config.toml
routed_scale = 4.9
init_std_router = 0.0246
batch_tokens = [65536, 131072, 262144]
dataset = "wikipedia_en"
Below are experts of layer 5 (counted from 0) of a mixture-of-experts language model. Rows are named router (the router's row for the expert), gate (a neuron's input weights, with its number), up (a neuron's input weights, with its number) and show model dimensions 0-255. Each number is 128 + 32 x the weight over its row's rms, rounded and kept within 0 to 255. Numbers have three digits each.
After each expert's rows: "gets" lists some tokens that make up at least twice as much of what it gets as of all text. This comes from a sample of Wikipedia text that the model never trained on. Tokens count by the router's weight.

# expert 1
router:115080121145179083107125078134120141152166091178091153121111110145137137075065118068205090169087117108152110146133143112114148143171174060095113167107076089123092138081171123142130158111126145109112161074190120142097121134133130142188168117145137176131110112077111119180102134165131187170129088090123149099142098154115147139122168116127134098105164101102183169180132119064178153155091131154153144126098125131133194100114163162075066140187145074125105152135069123120053121100113166155111124068155136084138058137140149130169116114142135135132096120172139087159112176076134134133188115100158134088119118125096119113120101151158101129151216116053184125075190112106127140139134114166203085108122079111163111170157133160061118166144070170137120109109083147151106148143132105
gate0:122093053123180120166083134140108135144186127095148140165179118161122121150158166136095122108135064111148159113136193128113096050098087120141139116142114083112104136090132124128096158134169060131081084130096159117073120131158134124116150147157143165192109138171108137142189126165127093139211157126162156113106098195141108143137139090092152103171084104134129129113130098128139128074083131126096118155233163082100083078056148084145162135116155150111071150092144141176111111041090070082125195159139083201148129135108080170110191124173080122154103212091107150134076157099101141166126113123098129154150141114132141129089154109132126136127136095088146117163087185079146108117091144112148082154136133147085165137105150147076145135119102090115156142134117196138167121150134120
up0:143093064128176092087138110126101188169148151146159165093178110087134128136202107141124165107134128073208118102118186123107141107099096168165153085174112109134132111137152102092110128137166127159114099144081178158095114069135117136120110123129155116162154170112139129092152115147094111148186136114129097128102118102104123193142114084167148140133089097125150113197160113171155089114120114136087149138167095106125078161125137026137143094104216128137088111049129087155087053100143079139158114181122111149188170156070143198143131110180093105211132159122109116100082129077116125163155118147134121164161151112127114075130146104110136144098165117095146121125100106140125117050175114118104025142084170177086114128132159155134056175146097118104145139126108139115127146141159139
gets: "-", "de ", " ", "La ", "family ", "A "

# expert 15
router:150161164147150138153132143101167099103139185063176158130175101133149092127099101111135089141109084141046092141084090160163134180069127175086087180159076162172114162067156152110154169215178160114096138183127089104116116109133100141117187182142171129101127138131149117186157167174190131158152177115083145077147127189156192153169107096170091164159081115137129121115133111141123133109151086204129129167123102112131091117128123119105121133075135140096126123146134097151080154103121146122109106177148197167135119113087147167147202157166114125161124134103097130139118052097121182141107134145097076126146135162148138098149120071114130164163145134141165153148121055102145139135089101109093071093091126154085185078145124172138080099072125097147143094138148120136157065151114133
gate0:139173134161163179158112091115166139117091145064153161104126183116078116112180178113187127059145127072151204061077102137104138139100128131145144166101142102131093114148130143126136154108093205174131184131148157141110172096166129110112076172100138151133094133161124169131150113078104157125133112101155104140097135064138169189170097117051170129109122100097137150156131160181112114150169090142144127123101129170137165124114135170139138085112136158126109164178171180156180133079209102152081151180099108127147108135123120156161104100144148099096080068174104172103122092136101078130096126146140143182111118175106134147147067133090095166132117131112154204098166092135135130131074122087084063158144135161112128128105187157165141229080113119179110103116108129103118136135090154
up0:126185102066019122087131106148141106077133138138101138152152075133118121152148074083088100139118148095096108160120095118053159139186154144081122140156152140042119129091207204119183124145103144114160123131144139107125145141114084169080176108141123124106155070125169119106125110070104136109081177152123148132144117150146150115089133121160127106129127105078148098125115150136166131108129112093077126084108085115129118167119132185109114131106115175104107109100142196149141175169096161104130137117182124160125062108115129093123074109115105123143135092023180185107118071132171140136200114114175128134158137067167167167166116161137093092119156189130168148124125105142124138156123118086150167107096086095066156146120117078118158098162184103130101172155149101063168162102122090
gets: ".", "==", "=", "1", "2", "==="

# expert 4
router:128128170175144116158113160148126133120134091110144125150131153151117131141152134100106112070124136142141101138142112107124130127156135152150066155149144075148118092177199146133140115058169061168130150165152101129198136205123113094144126124170127219166181116141141111092160108073076122127128142090184088108180178120141154154122053145146180101117103169140143172128194115095144092129146161128130168108076128115135150095162090131123092154145109174096140160177177128153149110135177140146120057095088165190105080124137108140082106128119120146080112078124136165058144122131114162169106110094110173083156106147127109123119126071116115091087111095136135144143143143107173134063071085133173121110108153072145093113118082136129077155144088116086107123132167036102072078031117179
gate0:109109105183141152142121062132130149094187083095131088141132093121172116099155107087145118090133115134102105068131110112186120147096184160121150082172114207095135106156085111055166143110116132150101070136182072093132111171145178135109121127135076160095149091076147126143090105112121138151137155125185084102092062076135165139096086142132151124146110092087108167167129136137098191109103044087117146114037045198152088193208171070167184128154113198133146096118133121093128103149138144127120124180145075163153127162138110105178165112092149147113163136120052083111137068133175124109166135178175135173150108115127096090134160095117141136179150119150109143066120128124120128121139146107135127103096131151116106090106145124103124075119135129136112135084156090117113141122154144
up0:079114116205080153129100086133115112148175155085139129106122104143124149080211116077132119107099157114097114101135111109144145147151176135124190102074106187124092068159108094088121160084119145150082097168145086107088097085124228200142130106125138113144126100127154115167113152105172150127123158110131110072121090065145170121068080125100172128164088104114088185185120112170092200083129107113122107118041114165193097157160154125082081150126088178077150096093104117125124115163162120132132129098168164171124110120104132132128117082123172145103118103146128129049125114165160085098159109151130126135137145130110093081145174103095189095201174053097086206104130133113116164117141124068137090124092092140119115126100112099107109149165114131147121129084126119126105152132154150
gets: "| ", "- ", ": ", "= ", "born ", "\n\n"

# expert 16
router:119073078138144156100137114131164187168125148110146091119116125118148105125151150191145149153076206151155146093173090195174110155117122119210153111093134163108176131136116123155220111148071127110126122131111107125157166127164112173133120119142129168156115135190158175137121113120098115129145184176164063063071193100084109159128165113148138165146040080116127080104169119158148071150123144115142164136144123109112148108098128172042127130136127161161104120096128126157089052082129128094143104107103111125111106123113169117142166134058167125097105098083071066151096216230131132147092160109099145131169141077165162122129127146172151121168133102130121136140132108134141143073126175136156195116125115145096108180103145167103113098114098116118133121121127131122132199141172153
gate0:162103122154139145144177101092111087179183161075116140140086079102105162120140116172137123106136109115130099156136141116148119090132115102133148178079082129127133138116152127135159116178165095114081116158187169094146117086135117122161145083092117165112162144157133075157106142219117163060085113148185203110139155138170085113165167140095151116115120112151088173112107115089133142127129195125144126076155163170089166115090092131113126094151172149115135088107105099102114111103158124139135134104107153174109074124058137135127169153057135145180115115120108134169152189105160147113183130105163204123148107137145191127134083158101091116034124106111145115171133103142127119123096151108114192106100098186166098225143104160133137163180062141079117086133123076130067091173188096
up0:078102119139123143144102087108132055189117130135155182147171086120133122121120146128105165109146111178091122136109152191146131122116168091205130169074153112099049178150138094189117175128095127143166058116145117145126113131245137128110137157088152116103063132143098081132119118158146115113100124158058119081117132147100105121138148135165150096190142104122077112115190079113100152101125136163118137166049114127112169070117126101146159098052091112110133086133141156136064118105155110137132122112097131148206081137122127099119088178102130083111154152080148103147179125169105126096092114124101148096201142084104148092205141135179136103125130134127194092144108060125127152174131149164107112146132116139130083170105125123164154159208132166172106170143139119113139197139125130
gets: "in ", "'", "for ", "by ", "In ", "on "

# expert 22
router:146107111148130112159134157135143145194107097149091066089161077079113136195135149128063075151157181074120120154174140161174127112113080129124120124122136108086150148133101104132110152136110103063126152096186107107179116159080133183130133112142110064150145146124083115145137126140135174139128050096100108166148079112120149131149154147135099144109109106155177116098184126116134128121090166047182136103123097117161105150134130142221137086133184110105118129147136149127154161145151153077161178138098089090180145125130140147084122097126075113104150136148130129173144101060139125146123090132123194100072138171098156169156138145090167168156116156122128136109124190141087134126154206159176116103222155077109172135095205138128164122142153180095090104187204140092136148090070126
gate0:099112170172141146110141164137093131161094165181109112139166142105104108185130155125109120152181158163174127129163156125157160186097060127151072122169127138107150185110154093117117145133111144085140088126145066130164099139189153132208121154104180121108123108143083063198084110144170109102156112212175166114154078150163114127109097096070122110118143124101141110138117149217145142191073103161122103129151143084131169114137096131180144140112121079108176109123175171159146124196115143160080138160129082135175110134111051132076149050163065123097130040171175108121112084165109149115153060143103132133128110133158100163119100079118163146161122109141066131145118118064098145132139153096140150134163187159147122182072101093142164107120144112134132112139131105130133163157134131
up0:150062115141190123128148163139099109206158152165096174112136088099131111113120177069141127164149179144115154142071228106152110123127107077122121118111145136125129200155145120129146106198153163147181148175166118094179142054137145109160091185118134093157133127104095117126177107150166138131091160128076136086100144176113150124109096094090131151158104100103086117153073137106196102145166173155110127075118144098150095155147134159168171089251105147142214119157158116170146126151086132129087145160131139147180108129090089124135129103119119048119129127146169126137154096144163116139166106152112134220146153142068095147147131133116178107151155110095118111113105109163121137136155150171106077142146130123124146116129140150127156129068189095105147130139115168181095070090120191
gets: "a ", "one ", "first ", "two ", "three ", "second "

# expert 7
router:121139096169090149077157186145147106066150122199109137124135129189060103096087131134099159149152156114196125083152125127133066119135142124094077134120112091064154123109097120110107104089173122171162079135146143144119186112141083096139069101156199117143192166111103131087085067134136130087118161143141098149169121141127110180123101037152119107152122150121165088083101108154136167132117109074104146126143147098118161119131169102100177120108130086166146165093098087140172050115165160159070072154115140117152137112157140105131075114159176086159102125143124122126126096086051125117102122097139094129140123150108136082148109078113110141148124109157112153054111143145107182147145123064035102162088165182116149087124177106091094171103154161104145132131136080175077126141181115
gate0:128080122149129134172182164154089163157107103128125143208156045176109176109138147123123157102114141087071101056129149127109126095149133134035146118158145089169125140127119135121126124118121186140123098151136133107125151088110089148126092112150148097165159155093149140097140078093153136103129171100086130098153098136128083176124078125128126134134134081105112163134102174055138166218092042150122119112146104082138112127144161149135103146125123088105097139125172136147144110089173065138162134124104096171128116179120082148140154138096175143179082089114127082110106093056160171161183080142105161155159147063066151157125112210153117161143076133221164156184112099130163146145201092101153095127168111126134146151112110106168124087114142127134132105171131117130126195145181101
up0:144124105099144115083062096140127090101083175102150140105156152121119138189127104131116186159148105087131179116091122120053155099112141162132116147119121155134193131157160152188180134182071158104147127092132127120112147164202155144169132102116149135142049155148125086089152169101090152117169165103166124167115143115112090167139131156163107071153157110151170107110132117141086092155121145120162134113083195165103127129101141089123125119095170160104127166120119091110121133120137092136107099139078127154094150173126144084187123078086147088110172102146155108209136109141097155169114172171120161088196191108098088094180154071070163137126170045115092156109098069083071101144176175134130145140148129108151098086095163157109140183122183180163126111106084160162134083090101112
gets: "201", "200", "202", "199", "198", "197"

# expert 3
router:103180170053135128177099125086129092172074156190138116123145170169162122050153121149152107135121075102170103158121090068083171076132165089109160207090130191146085089112135135106105112106184149147173113096156089137132118122109146099150164130116140121158038087122100057176148134121149081097155119140130136077164189105104125132123171138160122158107123147138138122098068135192114121139093166093137066123129125146129147104073105169096078135167166063195107116103118167111135160147095060143101164106143119151113129113137169092138087079189123118058144152114088146123097150123084144201117132132140115135128118151118136144096132119120117111155128160170122101115179159110141120114117146065109159160155151147138110090160088143175074122123178199143125082172156111177137128136108067
gate0:057127123097101166151142117082143115182091067206121120103116170112169165128134078146180140151098126068142120102180099183110110114175111174096136117070096103130126129115111133086170121145074139128115197115143136144182171101115196090089139072073143103139126071163144132144113116119139125104185138122141162103147152084136163091130152130087067082141150179072086148141153125084144128119156155125099144168141129102093151200153163189186120101122118104119169135158127108102107139114211084095125131100134129086160128119099110138141153122084121183159128107144102057131170182128131167135178141115157147150106139143155149136159105123215177132098111141163118124156186109131074100126146175113098142188156146187109135138153118148162160146127159130112122132133184095191081179049146068
up0:130148097170139106143127093153136147111130106173178167153147121189082110144121127122141138096155151109132101117123132097141103156127113062156143107158149165096152141079149120130085132063119148131116112141182120122038103100148076066127073136147167144139132133073102108176153069126105067092133157139169103152160141153186106192156124128133189066143074065104132139118104189115180168116140113145141126157198118134174109109136098052111178118136144153153116093135114138173104118143088134129148138125099118135167117215110133155140124178161077090160134155131099156133106133130133137078128124076149156122136147087136143123101104122109080193158147097095185108126076091149166123138102064178165131055086157076104123131122098101059127100156112131121163091073110138045224111118127184
gets: "and ", "to ", "of ", "or ", "with ", "& "

# expert 8
router:143119174121159109088184138159138161126169153125134121156150074131064137143128128121108125134133074087168105098099188199128155189114128131177074151168111147169096111196119117146104114105156129097150105162120096101084088084098128107119121163098090111096122170175092159128149095100163190102080139170180148153093168129176145156137119103106108110137109112113115173105049188102123144122133126061177136191118082145120107182155138142104061094154138102165123106123123124085159127152134149075115160146113141160125124141115071161071115133112159178237143132172168104107095082169206153106102125167136120152115163140128191158086158109108163181099114117121149094134134128146134144158142176151060076058099158108096095161159160159107161146102113166092187113078093095158152135137148141
gate0:109100128161124112046089165115113119154106060124136111164178128119080121140151031195113134138129117107054151126144121131102171159101149145143166147134164105136136154111110059095150138166165114185204123122121107102106128116174165092077134108103130113159131107138099134208088132147124057087041151089127106131103098116142108099134159106127146100143138178161124139149114096113127123183108116067101124078177134077127159089121158114105121141142117127196122115080136116095141172161108163114117174094124111084130061135133097081149092056133124100209145157110155137124129177136109107119128085193108102094117064118097125150121165120099135166169116095232143087097140079110072134150176139105157154140083079143104096131130142146117172137159143125109176089104155133151151118191143182
up0:139137116109180146169165085156104130090146154067077101118092076135156097149084234095152115111135087160173128121120117138101095114164125103115135082109175171174096139104171139185100114088125179115037156096152155154149087150084071105129134118126110120091111152134100091070129149074150144178149081113098146084155153133097170122139072079127102123147129103091139129137118134134134112107160114200153125152070149095095127122095105169133138170152125142099102159135124159114134096102132118135156104105133179115120117142126164147145191176128167177120104123138100120104193125142151143121174189056178188144187183128159148060150108130141234076080144107095169189118144135176168175134127149135129155179140124056122138107112145096123117091156134125143083187136120102097083131118170130
gets: ". ", "\n\n", "\n", "). ", "\". ", "."

# expert 12
router:158135096175149119099108077117089142103122095121139152153184081120116108109169084097171112167144131136059110146071156085131152100145131191108176126154154185162118096114114135171081157161156148153105121154074127125102167156145194179149131134125129105124071165143167051083174103106166085108137166159124114142076142142171136124131167097089145129108104209118110068143133166135091117169141102165170117173159081104203156169125138153108151052112073142137096155114103109102104170061125084122079200093138120144137136137131123144138104150122176151184072188051113111097098141077143072116149144149083138143111107168139101080091146092143117068128087120107138121124141112145107150162173147114096164161126184116143161176154161190130170122105183137096140132158107136166117118183131086
gate0:152105149144092108179143111134114034119165113101106151125168147130169063103183118128121152091143111096118082157182072134096112122129088081061132117092123135115152070098115140146119153113198043138130138135077129132107255089134151107181161117154127111113166133161083086143110181108134160140193148115090033136118135157136168071160127126141165108153109158180162103122121108088136187160095074150172118140155108156131112125157142123112166132057137161124142120107168159115143132148141128105092075124177099103143117090174147161102118095145145137147099137205125141164135093188128118043146150131122149072115166108144143089131126150160196124168166089137135117105092085110145094119119179128101142157067178111119070167138135088143142087114157113104157114135108124120155147166150177
up0:099118101134136158188160120086110176150092089144115104099142115140164146206142117080101155164131165155128170086107122171147129046150134133145085151158140083131112161160136148121096115094083115118050117132161112175110038099127145137133152128116108104097089132124160142148151113145140128122082177119112213103186163092138137155121110133142134182152150131109099161149134139057139102121160138088051103077078153078095157100103121097121107089183138124175145100124104108108155149054153140183150207179070130107165153158130163108192115103143078168078135122131099102126137131144111204162140137137097113181123075097164147135142120183144124170101139127148179139102156166135136134139151087117175164147196151069148130095134074174165089139090110146177135151041124113178135145150125120
gets: ", ", "(", "), ", "– ", "; ", "\", "

# expert 14
router:108168193175150130105093118157081087156152102123123153087062126169106094098101096194151172132109211110142075162143105155137132174130109111100133194127116160128205110163128129092133167159184153128070143142152163135132201147119127103149148153134155145088088153096119129111114124126138160070151141119113152196158081068172126106115104125038138142110157151084106122127113146119110110136112195142152179130170083181133146096129085036123102189142090142191143110137133137106133118147114127106076120135117114069128119133190101147129139109145203080153147195137151142158137052216140109110130105113111094137169135124105125126112100092125077104151129087147091124141118136121129110135099125127071154160072092059162087129165153165174083131104120109116124109134176120041116130136144122
gate0:106101120102142224110092120127065136160084123148067122087107179090129134146123117106128087085141131131186137076109085136131087159136126110135176147090088152123156196180125123156094077104113172121042133133063114141147164166195116082125160089066175201072121155093103137155137133134158126156125174067147129127102112123154107168084085083075148102141158129124136124148104094133120148203147146164114138080145147141139107111109157135148104105138096103134119066138089133187164110188146086143101158088163071145120130135140104113162139132099168103068120102151113089094162143105133114115125077101147134174116073119142145120123204093144139115161138139129136090131097143135077093143137095150084074145074111156030092165110202125100151122102095120113078132069113149151130104176163164
up0:089090171116158049176104125162201152114153107139177144091141092136115128127170164151098134145177147170073142142138170064128155125138108186064102151153140139144072133144171096098163099126134083184170131065148090167145169107129075130115093105126088065184110095160099140121149117124120122152171124148160163085202093139127132097130230140141089152124131159139147123146178144172113136109148142171119095177137154117066180189084109134110145163129110125110141148110135108098066098105113102139109087114134177144127155112121116145087196152150154108218163163121127151156081081117134096189152138120083138086134169159106094149113091167103173113117129122142181153126148105113092095172161166088195133135149143166181167088138118094130138143050123156132176095152095155161115126099110120
gets: "S", "C", "N", "A", "U", "M"

# expert 20
router:160164141112151094176198131168151168181130099141130129126168159154154106183179207063134184141162116171125165130157094129110143138148178107153131092149138115068130092107120107109130167094065128096145154083071146171161098092082163134143137119096100127132150081162163166086095150111133106084125113074158161157095129156086135120151136151065181075103125105129120070113094156110070176127132158161104070167175070121133137089148104110096163180103080121136103096131100116129137141200085151124152176137081216136118159115081118119117173125178108130135086096115099188148145088110121166190155120090156116122135157116109115107116104126121106029165152134073102176115130133129111133156163125089122116139156090093070123110072132154135147098097081123105093159159101218128099140119123131
gate0:115127168118144072172128160071128047098197151095122097108149137133121177167172172149154159067099188096114062128104166068132135142124135176120136129132166099116107110092113048107124097173191137151103158123188157131137165088170121142201140129135138085143128108112106120110125089118179126170103131168110136146140147034129109099145124123150117132137137110051200152149139114145132107146144163069125142126093112100122144135120140162142133132107120115173155205060125152101111135114100079135136187162162181156111129148164087084166149112170167102134125158168088168145117106146142116093162177119122166162113156132143107114161199167100179146125108132146146160169147123125154144125144090120159122120155183127113103168187096230173095083119119139117121096077110140104041091144146184
up0:029094146111095163118082170154150052125156153131071103139145129137165115090134164153142108094167188078126075133152122074125100170088185190107140113179131113107121077126062102118102120166172148096164232099119057143097159083122134114156082135089068109198121149142128105106100097137133143147112083180122142115136194104097100110163125174138099110146101133109191080195143086093089140118161116110130099113142098105133125149115138129125135128109142125077130145125115168107125115138099098170121185171126186135083120121122089160082125085140125146113066145127141085139131169139103149135160210131129170137106118145103144143107203164063147123125077176178122151142191133169110103152167099141170118119076146128121095132183128149116090150163112122147115179071111160106078098119134113
gets: "| ", "; ", "0 ", "—; ", "', ", "/ "

# expert 13
router:136116129123112191131151132114149118109106084197125129108085113152124139145097163168081107113132115152104140126108080122106188163143059077118147058078172076107108101105098118091103173164099147181136096123119127138112112159075144111158098123150154109109167154118172156197124128119136054155095139144090105099127137106092121116174183100086065168096143162169089145097107112070165123095145092136137162114093091125123162130116160138100151200067062150026123158114121086126127150091174126097118110092165105128077144141116156134136165139149112099066146084180135174090139178084114051102167148133216110147141107130124133170105115195087103140071113140095180087106154145082091140122133127157113194115143115169121139054118135120125130127120055140121087144201131148120131117128135143
gate0:129093132127091150128117168144171102113123111148166187109093141075122109097179093102201151171137140111142132137138127113076139137119112134088168098121089148201127088099147094138083095205199160143076128148121120074121140150182167119145167183070073167107128158116160131139136121095128151200141103099110094107118162103140113133163101161110096148124085094111153142173137115137087144043177112097158101153169073129097115179128102128120175105050145121145077111099088105153183101135122137178107160168150153100181095103121152139150133104174123119121155109117157150075137097147136172132073173112143135097123092143121115088105112157150083136119153146120184143136226079087129094108141121152107112207047128161128134125092134133138112137142133168185151147144061163087195144122122205
up0:180167156130168126110123110133088138174158125169090165082126128106077178147136163156161118141120192111110104160198108129133137146116106105114144119133131114136091137078214153135101153205151179139171173083176082135126172148174121095141190182085130149137118104098117145106103110077190202171208081083118102089154136162137106132201093172145059097169090123161111152102165131147144126066129111127150136191123093146096103143171133174145138118102163104147159108131133125164201143143144129108070187135158108113140058151133156118123136177154151056148116124085115122119147098085163144113106102079080154096134159147126141140122053156103110158159142126130134123107138132097123080143143183105104133131107112073164154100120189146111152109178131055184159150110112107108143173141126082
gets: "was ", "is ", "were ", "are ", "be ", "been "

# expert 21
router:134157139097109162138105158136127118132084198187112130106107151180073107140163105114073156155084094095106124100168107145098157081131085102084128153124140097136151136162144157139083149107111085104129111226114111095145114167170117153123154111087116109147108157128114103122080197128125134113064143129101149085152062114119119122151107099103113144138165169136059148159091061117102122160154113179128157122142185170133140164103141169138074109107106113128162103131102119126146173221104094177194099067097184169073095094140135149153082151117058148178148191188130143123109113174119165063079135147124136096097146109129109082110092076137144110096165155140150164099161120131125171189106154156139142151103109114145089081123106107119176129142152115185116101079145084205148097061153097
gate0:107143155142096168120127145152140154110115202077146118135161102150100157101157154052124081174150103137087101091078120125159192063101158134134115183087176120170108153158183082189158133155123112104133186178113135139102108130147099199144156135099077137128097189132088128103154170181083154112170117110131189073133163123142144167119104141142185054179122182120082138157111083127132144100095143100117134124121108150101136118114074120173165099090112168144141089094102063146155176099198063162098089155149174072132125139115127118112169131149163075142113135143155175145114132100088105131114161178140092093136108120099091181085105109133114134155135151149114092108129220162084139169098137116171146086168114142082122189152145159119128048078124155123115121105142153146176152089135127
up0:188081133155099147158118121133107142159072053147123126138102128104124146152144094175150141106141115124156099134070121075108124185140117119174187118226118130112161090130079137077168138073084104133115079100117120137132132207165142107105132113163164113108138059112192146138111075107187171149124093091140066094075099118153120096205175137096108170126082106106194066085114152141173129118168113108113073096153136134111158111126128095149105153175132108156153108154210166088123150143111138115130158142168120147103139189141156135160131098102114100116129127137117111090138101127133124094191089116108120154092148132155126110128116141114096181144111099113101113161131060128084092044149214177129110078151134170122103125144144079157127131151139157124139134088140102108091147156244123
gets: "s", "es", "ers", "ed", "ing", "• "

# expert 19
router:104108179154121136080159149124123104122134209109163161180113111143114116161119104196117104137135155063075098107129099122101143099123131151164088121094122128131064131177115112146162071161103138109107130096125115112114076101108150133128127113121144115160105120124127114070166111176151091137140093109141125152144145105089082062148111081174171142156043122068157164152193146179157091127144104230106130137146161165077081187162164156120099106113202175140176156153071123135127124120068098123115125114142157114139227143149144144177127139110119159081104139099151068144118140127115128098114137109070150116171109103131156125088088060181146117115152154172102143143129176132125112082137121133161116194087099163150192113130167120106124174117178095130100080198121115201149103162146081
gate0:141134116159158116168124079173099138143122105090124195097142097129131101136166072148115098182108099095158124116140142145166159150146101161088176134100125129123133159135088053145180091163161151120111126122135100113074046151126117120073134111138122175174138158129159191110149158161124105132202159057074159089108170153169091115128141142166178181112179156129135192167081071185171156163143168124132122085059123131128136176133133137095150135060054072147076123103135154122112123093166045117125057165135135115145127114128100160094175097082076131172150075116097096157132064122097173134134187102153157087111137125172139153140097120119149120126125161118114150123136151134146094088179154161170179108133139149144120135176143167126136101138129126135189099119127214085094083126121136
up0:120112112145112100131118059137103130162112158079128201113142136147184106150160109101069133186094162080170113146156139110177134147183139146057198163150141119145142129172101043166140116106131113145136089163136095120091117115122140128114136095143129192198144137104170164075165134171121134169174171140049111072116117152143096157136116144154168133114152168139139158153130141133156122175121142140193147079111084108127127116117146122131142095090158169145035094113151153119139138094078059164115088185159132087188075104124114172063160131091078144158130126131111105154087098122139153085121182160125158111171160105124150174142094083101102142143113123203097073130106142141160132138137181128171147145140116129151141133124159149135110087135117138141235117141130162106118044183075123
gets: "the ", "The ", "s ", "his ", "its ", "their "

# expert 10
router:069126114126139106071130159165075074148079152106080121125167139123141097104187120167123093105137115119159134147099200097131197149171214129067076144142131149099087117133151154126022160088164135148142103096154085163068098126153108133070093120171132184105124043172130154071166098104154133097146139138139180096206179136119131159141121140085125047102189123137126158116095112180172144093124141128067112114112119148149129138157161147128158086152068160178126139071098090123125188115133184097171151117084129109190163078107138156083152101093137134128112156168114140110158108175136109124121151152110126103088136070166139154076156150149109218123164117129181159109121138156121137153152099163140160107122136122145186135138100081140119140129121102125165153143170146113145137103132122
gate0:141134163133156135110091135116124137097162132100163072143130139152152106153141163077115085123157190174086119131174120175137101161136110096080145189105148127114130150184169070166074144169167200158112101119109066168133183162073086124126137113140142129163109103127178126123143121086103134112180174108115136115202050109116180122068125080135102094129140074086129110141111158153076137099117100097163081176104149156122077150117090133165103115127123153103162141074151073079145151186107149176147151170132112089218101121097141117182119140086135081081124164120170085139110143142112120121125152160074148153111136160185078150118218131144166132124126059137138129153126190163162112176137125155137161112113114098094125106108064167100090166084135114150155055138143094082131153105145155
up0:150147067159125085171182140158142166172162106159109126105140097079131160156134109159180180177103104126180122098117168097178122112131146170129110148162171116142141154087105136165156141155157087064097101062123159096124116093159130066130163143086088100109135152173082171142148180206167126167157088119135175168104148151105131142094132154098170132102159158100059124134136100142130174231129133174101171140199161097142125145096160110160089102112165122166083145175131109169165112120151083030095096129133098170043119116154125126071203170134079161124130157118113202109133188137099170132085131110096126111143090088133140119102117150108114146139122141118146113147150109161102149122099068115135113146122087149184120116122145116140114156151165115115163104132065112145115082164122068
gets: "United ", "not ", "re", "would ", "dis", "can "

# expert 0
router:163148156111099170162117126125137130104134131093107137134085155165131130149143148062107216159138145134164168113073161167159093071150094116155162135132133118100073161137102133099182093122127122089115082192160126172146135072132129098126134103158152090150099094075065109067110122111136150059073122144140135140125114182090152095113062182129150112075139154100130078158140124212133148152163116084133106113164174054126113157122172073042127139132124087183094159144113152099115090146168094176201143145119146122127116130112118137124127171122170138095211175166119121118133156215173104119147130088091102102146128174090179097136172140172136163070169133153061130138141129074121102081148130125136097166130124119121106078190128106183113129143080176144127140087102128139145134158113155
gate0:159145109130142095132052114106142101141176147095103115106099127139101110162130163198116111095095091102126130164126145126121144081147121148113141121177140086156097144132114119056072111166141033113102134148169166200036131179128120115107155120136105096046170104147108152189133150105081200108126098102184212143143129146136118124117148145146160061114170186063109095146142113096122174125114057099135131148090139094175137155108106103093119120114115110123164165162144151135109178091195127093123156141184127099138191096143170093165141145165114166147148085094171132107081129178153095195160160167114056093149126118122128111170131169093168163178170136165108053167133095110145099131113133134178086145128152162131137115113112119065130152109131135140103146098102170101119094121170136
up0:115119119125208106080086179087102101152125118124120123096201130182113106102056090136073128092175174163111088151117155151150037102128087103138131158137166125140113089088131116114146139147070156126094113172165130154128161147124106107152128102104147118136130050112142154102105153158105047133129113167189169132129181097146124134111084133071144171166123201102147120130132170121107160079088043142119162145123155123066114106123083153110161120142102117133140153097133179130092202155079192172157083090182087173111133159041150141125158137110132131139142125145178164091091117130073118156121118180102154111122093124181120133133131185121110090165150102151140127118128112099120194076083112163204152171162127142115125069123071081105121134110151083090157143128122110141140141142138169
gets: "|", "| ", "\n", ": ", "sq ", " "